Experts of a small language model: 12 layers, 160M parameters.
Below are experts of layer 8 (counted from 0) of a mixture-of-experts language model. Rows are named router (the router's row for the expert), down (a neuron's output weights, with its number) and show model dimensions 0-127. Each number is 50 + 15 x the weight over its row's rms, rounded and kept within 0 to 99.
Before each expert's rows: a language model's description of what the expert responds to. This comes from a sample of Wikipedia text that the model never trained on.

# expert 24
What it handles: The word the or The before a noun phrase, especially after of, in or during, plus nationality adjectives like British, French.
router:59 66 46 46 13 46 27 30 52 66 28 64 80 56 44 75 23 28 68 40 23 67 46 46 42 31 29 70 61 50 48 68 70 54 32 52 75 45 45 82 59 33 30 41 44 59 66 24 43 60 53 33 72 50 31 53 32 62 69 57 44 48 47 55 19 62 44 43 61 61 43 79 27 43 46 35 63 33 61 35 40 46 65 35 49 48 43 32 66 67 61 61 19 31 59 39 76 48 26 66 63 63 49 36 45 37 47 45 48 48 50 21 54 27 35 38 34 45 62 59 34 51 38 60 42 49 47 45
down0:78 33 60 56 59 59 44 69 55 41 60 33 13 62 74 24 35 54 74 43 27 35 42 10 59 62 49 64 43 58 63 69 54 60 48 52 58 56 56 32 64 57 61 49 41 38 34 06 56 70 77 43 55 63 40 59 52 56 56 43 50 47 64 68 37 62 28 37 69 35 30 50 45 31 54 24 51 54 36 53 41 58 51 17 93 46 48 35 41 49 66 37 54 32 34 42 49 72 93 38 59 54 64 25 50 69 44 70 36 45 33 46 58 56 50 22 49 71 53 10 55 35 53 27 17 31 53 42
down1:29 30 22 67 61 49 67 52 32 63 44 34 47 43 42 43 25 54 57 46 68 37 49 60 26 29 59 49 46 65 80 88 18 43 22 58 59 54 41 60 73 37 93 70 42 72 39 36 50 27 60 58 41 48 49 31 26 46 32 36 66 70 61 65 34 38 45 62 62 63 41 49 55 67 62 61 71 50 46 49 46 57 31 43 34 42 43 35 67 32 48 44 39 56 72 60 46 59 29 38 74 70 55 50 40 73 67 61 44 39 71 57 62 61 61 67 60 52 80 62 47 49 57 45 66 45 34 26
down2:80 54 28 50 54 64 63 38 66 76 56 54 41 51 72 63 65 80 58 53 20 45 40 63 51 80 45 62 54 52 41 14 30 50 50 51 53 62 56 39 51 34 24 71 68 48 42 61 52 61 64 76 25 44 47 49 54 58 41 72 47 31 49 50 20 78 66 37 70 41 34 72 37 75 54 46 63 31 47 58 54 37 38 17 62 35 43 55 34 72 47 49 40 42 73 33 28 73 45 79 34 37 40 53 57 49 23 41 37 09 70 62 45 59 53 56 42 27 66 55 30 78 66 66 54 57 54 49

# expert 20
What it handles: Determiners his, their, its, her, a, an and possessive 's placed before a noun, often after of, with or was.
router:57 64 36 36 26 78 42 37 46 54 09 67 61 62 49 56 44 70 37 28 12 68 36 35 41 28 39 59 69 34 20 50 69 69 48 43 66 47 45 70 57 51 67 37 45 34 42 49 35 73 62 42 73 36 44 52 40 51 46 32 47 30 24 59 32 44 31 56 43 86 60 54 48 50 32 46 39 42 38 17 32 28 31 70 66 55 41 60 69 74 59 76 25 28 57 63 51 59 41 80 57 34 46 34 60 57 48 71 60 62 39 72 54 60 56 61 39 52 60 33 41 42 44 68 37 28 48 58
down0:50 57 51 66 59 61 47 48 44 25 69 33 76 54 09 68 59 37 40 42 43 42 43 41 79 35 74 58 23 50 30 44 60 42 61 54 44 46 56 47 37 60 50 48 51 70 35 74 47 64 59 48 49 57 47 57 37 62 53 47 18 69 50 59 69 27 67 48 79 23 43 49 26 49 42 44 37 65 31 41 44 31 86 58 38 39 63 83 58 32 52 54 46 49 81 34 45 30 54 46 77 61 53 60 47 51 56 69 48 56 64 64 44 55 67 36 47 74 54 61 13 41 63 25 46 74 75 39
down1:53 51 75 48 59 31 32 40 33 70 41 21 39 62 71 29 35 62 45 31 58 45 38 05 48 49 62 41 42 61 47 57 53 45 05 58 54 70 56 63 44 56 66 28 20 78 75 48 58 34 49 67 44 10 33 42 42 36 61 39 58 47 49 32 53 53 49 80 32 47 39 59 55 77 43 78 30 59 52 47 44 64 49 53 47 37 26 53 68 49 54 24 57 33 34 50 44 90 33 46 09 60 56 73 54 33 56 30 54 56 68 70 65 61 59 74 30 61 43 67 34 32 58 52 66 65 47 47
down2:44 54 65 31 29 61 38 12 52 46 39 39 26 61 45 49 49 25 25 63 47 47 64 32 53 41 43 55 11 41 64 81 51 46 33 59 65 50 40 41 43 81 39 57 68 78 46 49 33 53 42 50 37 53 33 40 47 53 38 49 56 74 55 47 36 59 57 52 53 73 41 43 43 55 33 68 66 50 56 61 48 47 72 50 52 36 54 85 20 50 62 65 55 55 42 45 42 43 16 56 65 47 48 53 76 53 36 43 38 32 44 42 35 70 42 63 36 51 68 48 52 39 47 41 47 71 76 49

# expert 37
What it handles: Pipe characters and semicolons dividing cells in sports, election and statistics tables, usually right after a number or empty cell.
router:54 50 38 43 50 65 54 53 51 49 29 66 58 50 47 63 42 75 50 52 18 61 54 33 35 62 33 70 57 21 70 70 44 39 63 69 64 65 50 45 33 51 58 31 75 46 60 16 56 31 54 65 36 66 47 74 59 66 70 38 52 59 72 46 43 44 45 48 50 77 40 71 67 71 44 18 47 27 54 18 23 54 59 53 50 46 60 26 73 62 54 54 49 31 79 46 40 62 44 41 66 55 53 35 45 70 34 66 53 25 42 72 64 42 53 44 35 55 42 50 46 60 59 37 47 39 55 47
down0:69 38 54 59 61 74 70 31 19 21 60 56 59 44 44 48 71 41 37 59 24 46 92 47 77 50 54 46 39 69 39 51 74 61 70 52 57 43 45 57 56 80 53 49 51 39 39 22 66 50 73 63 64 36 48 62 54 64 30 68 63 48 47 41 66 54 71 39 44 50 68 50 56 49 53 62 38 57 25 60 41 47 29 53 47 40 35 31 49 26 22 59 37 78 57 47 49 56 24 70 42 44 44 44 81 68 60 41 58 58 48 37 68 57 52 48 64 43 35 61 51 34 30 56 59 47 67 35
down1:74 39 33 63 79 55 33 47 48 65 31 67 49 71 46 57 49 72 40 37 38 45 37 43 51 65 22 61 68 36 52 43 47 59 40 70 62 35 49 55 47 76 67 39 47 68 50 36 59 14 55 42 36 30 61 70 30 45 17 29 42 39 59 53 46 50 67 50 40 57 65 62 52 06 36 65 55 46 25 52 56 27 62 51 66 70 41 70 54 58 64 72 50 47 61 50 45 54 57 39 42 37 55 54 68 29 54 49 33 57 39 45 42 46 36 40 32 49 66 76 41 52 77 60 60 60 23 52
down2:54 40 64 66 59 20 38 55 59 55 39 39 46 43 52 36 35 38 57 42 25 52 66 16 65 63 20 65 43 60 54 53 48 58 27 76 49 57 66 74 67 52 43 53 66 50 50 49 53 72 33 39 64 49 57 33 20 50 36 37 54 46 42 60 67 55 54 46 47 60 53 70 92 56 23 47 52 37 67 61 66 38 15 28 30 42 43 31 56 68 77 59 50 49 38 41 63 49 50 48 49 51 17 52 41 40 40 51 62 18 68 56 60 54 85 26 46 64 45 35 46 50 40 50 71 30 46 63